config = dict(
    d_model=96,
    n_experts=192,
    experts_per_token=4,
    normalize_top_k=False,
    balance_loss=0.00919,
    router_z_loss=0.001,
    n_groups=8,
    groups_per_token=3,
    lr_router=0.00129,
    beta1=0.9,
    seq_len=1024,
    dataset='wikipedia_en',
)
Below are experts of layer 2 (counted from 0) of a mixture-of-experts language model. Rows are named router (the router's row for the expert), gate (a neuron's input weights, with its number), up (a neuron's input weights, with its number), down (a neuron's output weights, with its number) and show model dimensions 0-95. Each number is 50 + 15 x the weight over its row's rms, rounded and kept within 0 to 99.
Before each expert's rows: a language model's description of what the expert responds to; "gets" lists some tokens that make up at least twice as much of what it gets as of all text. This comes from a sample of Wikipedia text that the model never trained on. Tokens count by the router's weight.

# expert 7
Description: Dash-semicolon placeholders in chart discographies, table separator rows and cells, plus words like born, said, by before names.
gets: " |", " —;", " as", " by", ":", "born"
router:73 54 66 33 75 37 67 43 60 21 65 33 51 49 36 38 37 75 72 25 53 66 43 46 39 44 51 37 51 33 28 57 64 32 38 49 69 66 64 41 57 19 60 68 24 58 47 42 75 52 72 50 35 54 67 74 69 53 44 53 44 64 65 57 44 74 19 51 50 39 20 40 42 45 41 40 59 30 40 53 29 71 50 64 36 59 34 48 26 47 71 53 61 52 72 69
gate0:55 64 50 49 52 32 60 55 61 25 54 51 51 64 60 59 52 37 51 47 81 52 47 71 34 31 45 48 33 44 44 61 64 39 54 50 80 45 56 41 53 52 51 45 52 54 40 54 79 82 61 46 77 53 73 62 59 39 49 57 68 27 74 35 59 43 68 10 51 45 56 31 32 37 18 45 50 51 41 56 81 36 55 44 14 51 30 96 59 61 61 52 46 52 76 55
up0:58 65 37 45 29 44 61 54 47 42 37 51 55 53 62 63 33 38 50 46 57 29 38 73 27 58 69 36 19 56 53 49 50 41 61 50 61 43 50 37 62 59 44 36 37 23 33 57 90 63 63 68 51 42 80 45 59 24 61 49 71 26 49 33 56 62 82 47 49 35 30 34 35 56 30 45 42 38 24 42 56 42 61 44 14 54 54 90 59 58 77 67 54 58 68 51
down0:57 57 32 41 70 50 66 60 21 55 61 52 59 60 62 35 46 35 53 64 72 46 20 78 58 57 85 61 43 51 52 47 49 57 44 51 49 59 36 42 36 59 47 41 39 36 44 49 76 49 45 42 50 40 22 42 36 68 53 69 25 69 51 05 37 68 55 47 44 38 68 42 61 43 42 35 23 60 22 24 66 28 65 63 42 33 39 26 40 71 58 64 27 45 28 45
gate1:58 71 75 41 54 45 46 55 19 23 49 62 34 44 31 60 50 48 72 38 63 63 52 69 41 55 49 80 31 45 39 24 40 21 64 52 63 43 42 45 40 66 31 32 37 78 52 61 58 49 36 51 65 39 37 74 46 35 81 52 46 45 44 47 43 71 38 58 69 27 61 34 45 38 57 74 52 30 34 75 54 49 75 41 26 52 40 74 41 53 84 32 52 41 65 46
up1:59 37 53 49 49 55 44 39 11 42 25 55 42 36 46 54 56 41 53 27 44 56 48 74 42 60 60 83 43 45 38 38 40 24 51 33 51 56 38 57 30 41 40 27 42 74 43 59 52 44 21 37 61 41 51 54 49 19 78 41 70 39 53 53 36 81 31 56 53 52 43 55 54 32 75 48 69 31 31 62 65 34 87 53 11 55 41 56 60 54 74 37 36 65 43 40
down1:43 62 52 51 50 47 61 66 37 49 63 44 45 38 27 44 39 49 23 30 47 54 50 58 69 37 50 45 59 47 73 69 43 54 40 28 43 62 26 62 27 59 38 54 53 53 63 32 60 46 53 64 34 32 36 76 59 53 51 30 46 82 16 24 57 32 46 49 43 24 69 25 45 38 38 42 52 41 75 38 41 23 70 92 32 60 69 44 46 70 56 75 47 44 59 24
gate2:56 30 86 54 51 52 39 33 33 44 46 34 58 35 45 56 57 38 30 59 52 64 17 42 59 25 55 55 73 38 56 62 58 58 47 31 74 59 43 59 74 52 41 69 64 52 62 36 58 53 23 46 67 58 92 42 62 45 43 48 19 29 66 29 57 34 61 71 66 77 17 40 54 53 82 75 48 52 52 72 41 62 38 45 53 59 50 44 54 59 50 71 43 51 49 68
up2:28 72 42 41 32 36 41 57 40 54 59 44 42 53 44 22 40 59 47 40 58 62 73 52 50 46 44 75 41 49 59 34 63 51 52 62 00 54 61 48 42 39 59 67 40 54 56 61 66 62 62 73 27 36 33 74 00 51 35 32 48 80 29 46 41 70 35 61 46 33 59 58 61 38 69 77 36 55 58 45 57 38 36 27 69 47 53 43 37 37 65 33 59 51 31 41
down2:54 38 33 43 43 47 72 66 49 76 47 25 58 60 34 42 69 70 44 61 51 94 51 34 44 39 76 47 29 43 42 43 76 49 36 52 36 53 41 58 42 77 50 45 64 48 55 64 41 45 65 68 37 51 56 64 62 81 44 62 59 59 51 55 96 51 33 87 70 44 67 61 61 70 29 33 44 47 43 54 37 48 49 31 62 72 64 69 23 58 52 58 52 36 45 65
gate3:43 57 41 57 52 42 57 72 70 42 67 30 58 67 45 58 28 17 36 66 37 42 46 41 73 50 61 71 38 40 43 43 80 55 59 31 23 57 56 48 36 54 62 35 69 81 33 59 49 58 46 17 59 35 39 42 56 36 62 68 51 53 99 46 44 77 61 67 39 29 29 44 55 45 76 57 30 51 26 37 57 45 44 50 27 43 55 35 69 66 55 62 45 61 53 50
up3:37 52 43 56 35 66 33 46 87 74 64 48 58 87 80 47 21 53 25 62 50 47 70 50 61 52 70 72 60 52 58 44 71 53 60 42 41 52 57 51 61 51 42 75 39 83 20 58 47 79 43 36 49 48 38 43 41 36 45 52 45 54 71 32 48 58 52 76 56 47 60 69 57 39 75 65 65 36 42 37 51 40 67 44 58 42 31 11 64 62 62 48 26 47 34 58
down3:31 38 52 35 53 59 30 60 22 77 63 39 66 37 58 51 40 18 40 36 72 41 34 40 52 42 48 57 57 57 45 71 73 47 22 40 67 44 51 48 46 69 33 58 52 72 79 41 45 45 72 54 56 53 78 26 51 17 77 59 39 54 48 51 51 58 60 42 55 40 63 46 97 32 40 42 21 47 65 42 54 82 48 76 41 64 53 59 53 47 55 47 51 55 61 29
gate4:76 54 52 33 64 51 55 49 58 52 32 44 61 41 39 66 52 16 51 55 52 48 25 49 69 27 41 57 57 45 69 56 40 36 30 55 61 77 59 63 49 53 41 76 44 47 68 49 89 92 37 34 35 34 76 49 56 64 52 65 26 43 37 49 53 44 63 42 42 86 58 63 45 67 43 64 38 68 37 46 23 54 67 63 45 49 43 74 43 68 65 53 33 71 69 74
up4:10 44 48 67 73 52 36 43 49 48 75 53 47 66 45 49 48 70 45 30 46 69 72 54 37 62 57 61 39 69 51 69 75 72 78 55 46 52 42 50 44 64 51 35 72 46 73 47 37 34 65 29 70 58 20 54 37 49 48 49 68 37 67 75 32 69 41 45 48 45 52 71 36 52 59 44 62 29 47 32 72 69 49 60 60 49 45 53 38 00 48 45 64 42 23 42
down4:42 74 54 45 84 43 49 42 71 49 46 37 52 48 52 74 69 79 38 41 37 69 55 32 28 35 41 41 50 43 31 48 43 34 65 67 34 87 61 57 20 65 61 58 65 86 56 67 44 56 83 47 48 63 48 32 59 65 61 67 64 26 59 43 50 53 38 51 47 57 66 65 55 50 41 19 53 52 66 33 68 33 66 41 29 47 55 83 45 65 46 50 30 40 36 48
gate5:28 36 82 64 50 47 85 63 40 41 52 60 68 33 64 55 38 73 34 21 36 64 53 50 57 33 53 33 64 34 63 36 58 36 48 30 54 80 30 39 46 54 43 46 35 44 46 52 88 48 42 22 61 34 53 66 69 71 53 66 70 54 34 47 48 53 25 50 46 41 50 45 61 34 64 45 59 32 84 65 49 43 19 71 28 49 46 46 42 51 40 64 33 25 38 44
up5:41 54 68 52 65 62 10 50 54 44 51 53 56 57 75 77 63 31 36 65 50 63 55 36 36 49 42 56 63 56 49 52 25 28 31 68 56 57 37 26 51 43 31 30 49 51 65 48 17 74 20 37 19 52 63 16 29 47 32 60 40 24 79 52 45 63 61 39 56 63 69 46 68 54 25 30 63 57 58 71 72 49 47 59 36 43 56 51 56 66 49 53 49 50 49 35
down5:52 39 47 42 71 42 32 45 27 65 58 26 50 47 39 64 67 34 69 64 60 59 49 44 44 41 60 77 45 65 59 36 55 48 33 74 57 55 31 53 71 37 40 66 19 62 66 39 61 61 49 46 49 71 28 68 34 56 07 58 32 52 67 85 44 54 50 55 44 90 64 80 72 57 56 68 35 67 29 48 54 43 49 62 46 62 41 62 67 40 51 32 41 66 63 40
gate6:67 66 59 41 43 42 46 26 90 40 63 52 57 47 33 24 22 46 72 09 42 56 44 57 65 66 39 51 53 31 59 48 52 53 46 57 80 60 47 66 61 33 37 72 36 37 31 39 80 49 68 68 43 38 49 32 56 79 53 39 44 52 32 48 46 39 43 40 48 47 66 65 56 48 38 64 64 41 51 04 45 65 57 37 38 69 36 62 31 68 72 40 44 42 39 40
up6:48 50 24 55 40 57 61 65 38 40 42 53 45 57 55 49 62 32 47 80 51 43 53 57 26 63 51 36 40 56 35 61 52 61 63 75 16 58 43 56 52 88 63 60 43 43 66 60 36 43 64 43 39 45 58 74 27 26 46 49 77 62 75 46 66 26 55 32 36 67 31 39 50 25 45 11 50 52 43 73 72 31 77 53 52 28 58 74 66 58 35 52 64 35 65 55
down6:57 57 63 22 48 60 38 27 57 59 28 59 80 47 37 31 64 49 46 38 65 70 25 32 35 71 36 25 59 64 45 61 74 54 66 29 49 53 53 46 60 28 59 39 31 30 49 47 52 70 57 52 46 57 64 16 29 54 43 52 12 51 16 40 65 60 53 60 25 48 58 65 54 55 48 68 43 47 22 67 59 51 47 47 52 59 38 52 44 44 81 69 34 66 26 56

# expert 39
Description: Pipe characters separating cells in tables of sports results, filmographies, episode lists and rankings.
gets: " |", ";", " gen", " Its", "Not", " consists"
router:67 69 59 34 56 23 60 51 72 22 60 33 43 54 25 52 32 55 77 31 49 81 23 58 43 50 45 42 52 44 26 62 69 39 26 48 66 84 67 40 46 44 54 63 28 58 69 40 65 52 63 43 43 62 71 67 47 37 61 66 39 61 56 52 37 62 32 55 52 42 26 51 42 16 56 67 51 44 30 63 43 56 49 68 23 45 39 52 40 32 66 41 68 46 80 58
gate0:36 36 40 58 40 49 43 73 77 26 61 43 34 43 91 45 63 35 54 56 68 78 68 46 42 42 49 56 52 65 16 51 60 70 39 76 73 55 71 59 55 30 54 28 48 44 60 59 36 67 37 08 41 47 71 32 30 48 49 47 73 32 54 43 26 44 43 79 56 37 59 66 41 71 63 50 36 32 53 69 45 48 53 42 70 55 59 37 46 59 35 28 39 56 46 63
up0:42 80 66 33 62 40 58 30 29 77 48 55 52 61 16 44 48 56 67 46 48 38 46 57 55 62 51 34 63 25 69 54 33 40 66 33 54 28 48 50 32 56 59 57 54 64 47 48 69 46 71 85 53 57 24 69 63 41 35 47 21 73 60 52 70 73 46 33 26 74 40 50 54 34 14 64 55 76 53 22 54 52 44 57 37 54 38 72 31 46 64 57 55 40 58 45
down0:58 31 59 47 27 59 38 84 55 56 48 29 53 48 63 29 34 36 48 48 44 37 60 81 87 34 68 61 23 66 89 35 44 65 72 48 36 55 52 32 40 65 37 52 54 47 42 43 23 60 41 90 43 45 39 55 65 51 58 40 48 50 55 46 67 79 31 40 57 62 41 64 56 53 38 70 42 63 42 80 69 42 39 73 47 48 28 58 69 43 56 49 50 32 41 40
gate1:54 40 50 50 48 56 54 55 59 36 62 43 54 79 88 60 45 42 43 44 50 52 42 35 17 38 36 25 70 35 31 72 90 38 43 61 59 75 56 23 53 47 61 59 31 54 11 48 41 71 22 37 48 49 50 47 26 48 57 58 57 47 53 53 59 07 66 30 45 44 40 61 56 32 27 62 66 59 47 54 75 58 48 50 57 45 62 40 50 43 30 57 69 75 56 47
up1:54 42 47 71 40 47 55 60 82 51 43 59 51 76 85 42 33 33 33 55 38 30 44 57 27 49 66 22 81 56 41 69 72 47 50 66 45 80 65 42 37 61 43 59 47 36 29 72 35 77 47 56 54 39 54 34 32 45 60 31 54 32 55 32 58 33 69 30 38 39 39 54 51 48 45 45 39 50 64 28 84 19 57 39 52 38 65 29 69 60 27 64 52 62 44 51
down1:63 45 41 50 29 44 30 59 47 57 52 50 69 36 52 32 49 28 44 50 62 42 38 42 60 54 72 88 48 43 26 68 57 66 44 61 44 63 30 42 45 33 61 60 48 58 37 64 50 49 55 83 66 47 69 30 54 53 66 63 44 29 14 34 29 56 38 62 41 27 34 46 50 56 73 37 17 37 34 52 71 59 69 41 41 55 42 28 61 49 53 60 61 59 26 02
gate2:43 38 36 39 82 44 35 70 25 35 98 41 43 40 44 53 48 38 56 47 49 54 50 55 59 71 68 49 55 58 53 68 49 66 43 62 58 29 54 15 30 58 34 48 38 54 69 46 47 45 62 34 54 59 23 62 50 72 39 45 52 59 34 53 70 36 42 86 28 58 47 58 63 38 76 39 76 62 68 48 40 76 40 56 87 49 37 53 51 27 43 52 33 65 47 67
up2:44 71 63 48 58 25 78 36 41 51 46 45 57 56 64 47 48 64 68 50 74 63 33 24 48 25 35 57 59 34 42 43 51 44 51 35 54 52 42 66 75 18 81 38 52 43 22 26 72 43 36 42 53 68 57 67 60 51 40 70 60 57 69 62 40 37 30 18 61 50 41 31 47 76 25 60 35 31 48 69 53 53 51 69 28 64 41 50 30 49 76 44 75 38 54 65
down2:71 63 63 45 67 61 56 43 38 54 33 53 37 50 49 23 39 49 63 50 33 41 51 49 39 76 31 80 56 60 53 37 54 25 63 35 47 48 32 67 79 39 52 35 95 41 50 30 23 45 49 65 68 58 52 29 45 61 37 64 69 50 64 29 48 34 41 48 66 65 64 43 89 63 50 56 56 40 44 39 68 49 56 61 30 65 58 38 57 76 66 36 85 49 43 29
gate3:39 53 41 34 40 59 54 54 30 66 53 54 64 52 25 58 57 45 56 47 65 26 37 63 31 45 41 42 56 34 61 67 48 28 46 46 75 25 51 29 72 43 71 62 36 91 53 50 30 53 49 45 70 61 61 48 54 16 67 62 48 59 47 54 79 39 58 90 60 37 58 82 50 42 74 39 64 65 38 34 81 33 72 57 53 66 40 51 57 64 28 45 38 58 46 42
up3:30 66 60 28 48 70 44 59 86 66 59 59 40 63 30 58 60 41 43 54 51 70 29 37 19 43 57 48 22 65 46 47 14 45 63 74 41 61 74 62 70 57 52 84 55 56 69 44 45 42 49 48 56 56 75 39 50 50 43 55 82 40 23 38 51 41 38 32 76 42 61 41 62 38 32 42 62 78 47 50 47 39 25 40 38 23 67 53 45 44 43 36 38 32 50 50
down3:56 37 44 35 17 60 62 48 47 56 48 67 63 19 48 47 48 37 38 53 30 21 70 32 46 62 72 45 49 89 39 66 49 67 68 51 26 59 48 32 45 72 37 49 52 37 57 86 52 62 44 65 52 47 58 39 34 62 38 32 34 48 42 67 38 29 45 31 61 43 59 39 56 58 46 50 59 35 47 61 40 61 18 39 47 33 80 36 62 39 66 33 42 49 34 06
gate4:61 44 38 51 53 18 32 47 69 27 57 38 53 49 39 13 50 65 43 29 29 54 50 56 60 56 77 72 57 48 38 58 61 34 56 53 55 42 28 49 69 29 67 44 63 38 57 63 48 45 52 56 56 53 91 85 52 46 79 58 54 38 38 37 59 55 35 36 65 57 56 40 51 37 89 69 58 61 45 75 62 39 83 41 36 75 47 66 56 58 39 70 56 63 40 56
up4:46 79 37 50 43 38 46 52 79 28 59 45 59 27 31 31 37 39 52 37 40 71 50 50 64 50 53 67 54 61 24 45 62 30 60 46 56 54 33 47 51 54 64 49 66 18 67 49 61 58 57 54 76 39 85 70 49 45 69 40 62 34 45 28 45 66 57 21 53 38 47 32 81 28 80 68 46 83 45 65 51 46 81 28 46 51 67 49 59 35 44 65 44 51 47 38
down4:45 50 55 62 20 66 54 73 34 76 47 52 45 70 56 59 37 54 40 54 22 54 43 52 70 48 56 61 66 42 65 52 49 57 48 15 49 60 43 54 50 54 44 38 43 51 40 42 31 32 56 66 52 40 42 36 62 48 57 24 66 59 56 30 55 28 47 54 28 36 32 45 53 56 40 48 57 41 99 38 38 43 38 47 43 48 69 31 63 52 93 71 70 38 42 20
gate5:49 35 40 52 49 72 44 56 14 80 52 44 68 52 71 59 59 56 54 35 69 67 53 12 37 40 49 64 39 53 54 40 41 58 55 44 26 29 69 23 45 42 46 51 61 82 35 46 51 19 04 53 47 47 44 40 27 51 12 62 49 71 58 39 67 46 41 63 49 66 69 47 69 56 49 67 36 68 59 61 53 61 37 83 53 32 50 48 52 45 65 48 43 42 46 43
up5:60 44 36 54 54 57 32 64 31 79 44 74 58 49 58 43 44 45 31 55 48 58 50 35 39 41 42 69 23 57 59 41 52 56 54 14 31 25 58 30 59 49 53 59 50 57 35 55 42 30 25 63 43 35 36 41 34 67 38 57 65 40 60 28 64 65 62 49 43 51 75 62 99 28 61 59 33 86 50 30 29 25 40 65 54 36 49 39 69 49 46 61 46 58 53 30
down5:24 25 50 52 51 75 69 62 42 75 29 50 42 41 56 54 67 50 46 66 54 40 62 36 65 10 40 46 49 43 47 44 30 49 46 27 64 32 54 32 58 42 38 40 63 50 48 46 61 49 28 28 50 45 63 70 36 50 37 77 51 61 37 71 49 60 56 55 54 68 49 56 94 68 57 42 36 71 48 71 54 63 50 72 91 35 48 45 36 30 25 46 24 52 37 59
gate6:31 42 70 43 51 58 62 78 62 63 71 35 52 56 63 28 29 63 71 53 38 50 22 38 57 38 39 60 53 58 46 28 73 62 32 59 47 66 51 37 63 47 47 54 22 47 42 31 27 42 44 43 58 68 33 51 24 53 64 50 51 74 29 52 52 62 34 68 78 44 16 51 70 87 54 45 58 50 61 48 66 45 82 45 24 46 47 50 47 38 81 45 48 24 59 38
up6:77 56 36 43 45 23 37 25 48 45 25 56 57 55 33 48 48 41 42 30 66 54 75 55 31 57 50 31 63 48 49 69 54 42 53 50 48 44 34 60 24 57 41 64 56 59 81 41 61 62 48 44 36 46 73 53 73 40 37 53 12 30 72 60 50 47 60 55 47 60 79 52 36 22 28 52 67 44 44 56 37 55 05 69 80 45 54 58 49 67 20 50 65 55 65 66
down6:44 46 52 58 88 57 40 63 59 49 60 33 64 41 67 43 62 50 75 49 44 60 22 63 48 47 36 53 34 33 35 26 50 28 55 62 50 45 64 34 67 67 73 61 39 48 32 64 86 44 17 42 45 59 45 52 56 83 40 73 53 44 65 72 52 75 52 46 60 68 30 39 71 54 30 34 40 43 11 41 71 53 50 48 57 51 30 59 37 38 34 71 43 47 65 67

# expert 49
Description: Thousands commas and pipe or semicolon separators between figures in vote and sports statistics tables, such as 5,253 and 18,711.
gets: " |", ",", ";", " about", ".", " way"
router:58 72 71 30 60 23 79 54 68 25 70 34 59 54 38 53 49 68 68 18 47 53 42 38 52 30 52 37 41 25 45 70 61 28 34 49 78 44 71 49 71 27 73 69 46 50 54 35 56 40 49 33 43 59 69 77 71 34 60 59 40 62 56 64 57 56 28 68 41 32 24 44 36 43 46 42 61 38 44 58 49 69 61 79 34 46 26 53 49 31 64 45 60 45 53 65
gate0:34 50 35 38 70 60 64 35 24 76 55 44 69 96 52 32 65 35 46 48 66 49 69 35 53 49 32 69 59 28 62 40 54 58 59 21 55 40 39 47 58 58 41 22 66 26 60 53 53 54 46 37 70 50 25 47 60 36 50 53 51 41 38 56 41 52 41 70 44 42 63 97 64 58 44 39 67 62 57 39 38 37 62 37 90 81 49 37 50 47 52 59 39 49 44 66
up0:41 53 57 49 58 46 57 59 60 34 51 51 63 82 39 31 67 39 35 19 63 38 50 45 48 64 44 33 46 37 35 19 69 54 75 36 49 42 42 41 93 43 42 61 38 25 50 59 68 75 53 73 68 46 50 60 63 36 72 50 55 28 68 43 34 55 60 41 30 29 35 47 37 29 28 42 58 69 71 36 44 29 73 30 71 57 68 38 52 31 59 69 43 38 41 61
down0:48 58 53 78 42 50 45 50 46 48 53 47 37 66 69 50 35 60 51 15 49 29 38 64 28 44 61 19 59 57 34 46 56 73 36 56 68 69 41 49 39 52 51 72 39 33 26 33 41 53 50 55 15 56 64 52 51 65 87 39 67 36 81 40 61 31 48 33 48 28 35 69 35 54 44 54 41 29 59 24 39 44 65 18 38 29 47 62 65 25 58 46 78 57 52 49
gate1:27 45 46 33 50 56 63 34 67 45 44 35 56 11 45 31 35 56 63 17 47 46 65 38 70 38 65 50 59 40 55 44 99 50 66 46 81 38 37 57 39 52 65 50 63 38 40 30 54 61 45 34 56 40 68 71 63 51 65 47 60 45 58 81 57 19 32 40 52 64 48 35 33 55 41 50 61 77 77 66 34 47 47 42 51 61 72 78 42 32 41 37 47 44 57 54
up1:33 28 40 43 45 83 34 53 48 42 37 51 45 25 63 20 57 50 56 24 34 45 58 50 70 35 76 42 45 40 44 48 92 79 72 50 56 45 27 39 28 37 58 32 63 38 32 19 35 30 49 31 60 58 40 65 65 49 47 43 43 44 59 69 59 33 39 46 46 57 43 42 22 60 46 45 59 69 72 63 66 42 64 60 48 51 58 80 42 44 14 53 41 58 39 62
down1:67 46 58 78 65 44 35 53 34 46 75 49 35 42 68 47 54 54 51 42 58 23 71 54 67 54 57 30 75 27 55 40 52 55 40 40 81 53 26 73 53 24 53 63 69 44 51 53 33 58 47 45 57 72 64 47 59 47 78 40 75 49 80 48 43 28 59 39 22 35 42 41 36 58 39 47 75 42 77 50 56 27 68 81 38 41 79 55 61 47 49 35 26 42 41 60
gate2:40 55 28 65 61 49 61 53 50 53 81 55 51 80 55 75 32 46 31 44 55 45 42 42 29 39 53 69 43 31 42 44 50 50 40 52 54 79 56 63 56 23 65 52 23 79 81 65 43 65 51 58 65 62 38 56 61 39 59 52 43 37 35 59 60 30 82 41 23 37 37 64 55 36 56 33 60 61 37 40 25 24 24 57 47 71 17 47 60 20 57 52 51 60 55 65
up2:27 48 34 59 38 52 56 72 38 58 77 42 64 55 65 76 46 37 33 60 55 24 54 47 41 70 65 35 54 15 56 34 48 52 57 46 65 57 49 47 63 47 46 52 35 40 79 68 33 35 49 78 75 48 20 49 78 25 62 43 52 59 62 36 58 52 90 52 36 29 20 53 47 57 56 47 45 61 45 43 68 40 60 58 53 67 63 26 61 20 72 56 58 63 35 39
down2:46 66 35 34 60 46 54 41 42 41 68 56 53 55 51 69 43 31 42 35 40 33 55 62 44 45 64 63 72 37 59 58 43 48 59 34 33 26 28 43 47 48 45 59 31 48 33 64 40 54 64 79 29 31 30 58 40 46 63 70 70 49 40 50 88 32 57 53 31 36 24 50 26 43 42 44 42 45 67 28 24 00 37 30 41 63 45 53 42 13 66 52 42 69 40 45
gate3:43 76 56 61 59 45 40 49 67 48 43 60 48 34 30 78 48 49 46 51 63 45 40 67 44 49 63 50 33 36 29 58 63 53 38 48 63 45 45 54 51 76 78 45 61 51 44 51 45 58 58 99 33 56 69 52 41 53 25 60 32 35 35 59 60 41 70 23 73 53 46 57 52 50 01 51 37 69 60 73 65 68 46 38 67 50 66 68 62 39 39 35 78 26 52 27
up3:50 73 76 83 43 38 44 59 63 42 51 66 30 57 52 78 56 37 51 54 43 42 57 55 43 50 61 35 42 51 42 46 59 46 60 60 52 39 60 60 49 76 88 50 66 58 42 42 39 57 63 73 38 40 62 41 49 38 47 49 53 28 52 53 67 48 79 14 87 50 28 39 65 67 15 49 32 92 82 52 60 54 54 50 66 59 47 73 70 48 38 42 66 45 50 49
down3:33 63 55 32 46 55 65 74 38 50 45 51 32 42 61 58 51 41 45 40 15 69 29 45 70 42 50 36 53 46 31 54 68 48 70 42 31 41 59 45 64 27 42 66 20 50 49 32 41 25 47 43 67 58 73 62 53 37 45 52 62 68 66 63 15 49 52 63 28 29 49 32 48 37 59 17 31 77 44 35 75 67 55 61 61 46 82 56 47 45 65 44 69 62 46 81
gate4:66 63 60 60 57 45 52 31 40 67 42 58 50 77 30 40 17 62 46 62 49 63 70 89 34 44 51 47 25 69 63 64 38 41 48 63 09 44 72 47 17 36 46 74 34 62 43 51 46 49 77 41 26 66 35 42 56 54 51 45 30 43 14 41 57 63 15 50 53 50 44 55 49 46 49 55 42 10 56 41 37 29 40 43 54 33 43 50 46 36 47 39 58 56 46 52
up4:72 23 45 47 44 36 44 47 48 33 58 44 37 37 43 51 83 38 84 25 77 61 47 26 57 49 37 65 72 41 27 40 54 58 34 41 61 75 54 17 62 52 58 12 70 35 73 52 48 62 57 62 57 51 68 46 10 49 32 55 43 55 82 63 43 53 79 36 60 75 47 63 57 55 54 77 47 67 52 63 42 49 37 53 38 53 48 57 52 38 41 49 65 52 54 58
down4:44 61 50 74 57 53 52 54 52 67 61 60 15 32 62 70 38 54 44 69 46 44 73 54 31 43 49 39 25 54 69 41 55 56 43 80 60 62 35 37 54 57 60 67 32 49 40 31 59 17 44 67 36 57 43 62 38 64 53 98 39 35 71 63 39 45 63 37 80 32 22 61 67 53 51 63 40 34 26 51 21 65 37 74 48 49 48 43 55 49 72 49 69 47 57 51
gate5:55 44 42 34 46 54 57 70 49 53 49 60 51 61 32 55 77 34 67 33 36 49 48 24 64 70 65 43 39 58 40 51 36 42 63 39 48 30 37 74 79 51 61 40 60 30 52 40 41 38 48 35 51 60 81 55 60 31 59 40 60 76 25 38 73 69 72 92 55 29 16 48 72 66 65 50 25 49 27 40 59 55 49 60 35 24 27 37 59 39 32 41 43 48 42 52
up5:61 37 78 75 51 50 43 45 32 60 45 46 33 29 79 44 45 61 19 68 52 54 57 51 34 52 40 46 66 45 64 36 69 61 53 66 63 86 48 22 35 59 79 49 46 51 55 51 68 43 20 91 56 53 54 54 68 48 46 39 54 56 60 58 45 22 67 11 60 55 67 27 39 60 41 46 54 42 61 47 63 60 56 48 68 62 67 62 47 71 43 65 70 42 74 36
down5:44 51 79 46 48 47 64 33 65 42 41 53 50 27 34 76 67 61 48 57 66 60 56 23 57 57 39 55 59 64 42 48 52 41 31 78 43 38 41 45 64 49 29 36 23 58 52 34 39 43 70 52 65 53 48 46 45 41 33 62 39 40 35 72 18 62 46 37 28 72 50 40 72 47 39 43 61 70 15 87 59 62 56 43 66 37 51 56 36 78 72 48 29 65 79 71
gate6:43 66 38 50 36 62 47 64 46 41 43 37 33 58 64 36 48 36 53 46 60 47 54 40 57 76 46 76 77 80 10 43 58 40 36 59 83 99 43 67 40 40 53 36 41 47 54 39 50 73 62 86 65 55 52 55 25 56 37 44 52 45 75 71 49 56 66 25 59 48 30 44 60 50 30 70 44 56 51 62 58 42 55 73 38 61 49 29 49 31 33 46 58 35 37 54
up6:68 56 53 45 64 20 63 42 79 54 55 53 70 44 34 68 61 81 59 37 38 51 50 57 42 23 52 24 37 08 96 61 53 53 73 39 18 30 63 29 58 59 54 57 37 41 59 68 54 49 52 17 33 49 45 63 68 35 48 37 42 60 36 47 42 53 26 65 44 55 58 48 34 60 69 35 71 27 45 47 42 50 37 42 69 39 59 59 53 66 55 47 35 55 59 38
down6:41 33 46 47 38 63 54 49 52 67 36 25 65 50 67 62 53 50 58 55 37 53 38 39 50 56 53 36 70 40 37 45 64 36 25 69 48 40 57 37 39 41 54 14 74 67 65 66 49 54 57 65 28 90 44 89 36 53 51 57 37 70 30 45 53 39 29 70 41 56 60 63 50 53 55 54 45 34 21 61 44 48 47 66 57 68 20 48 44 45 52 89 69 45 41 90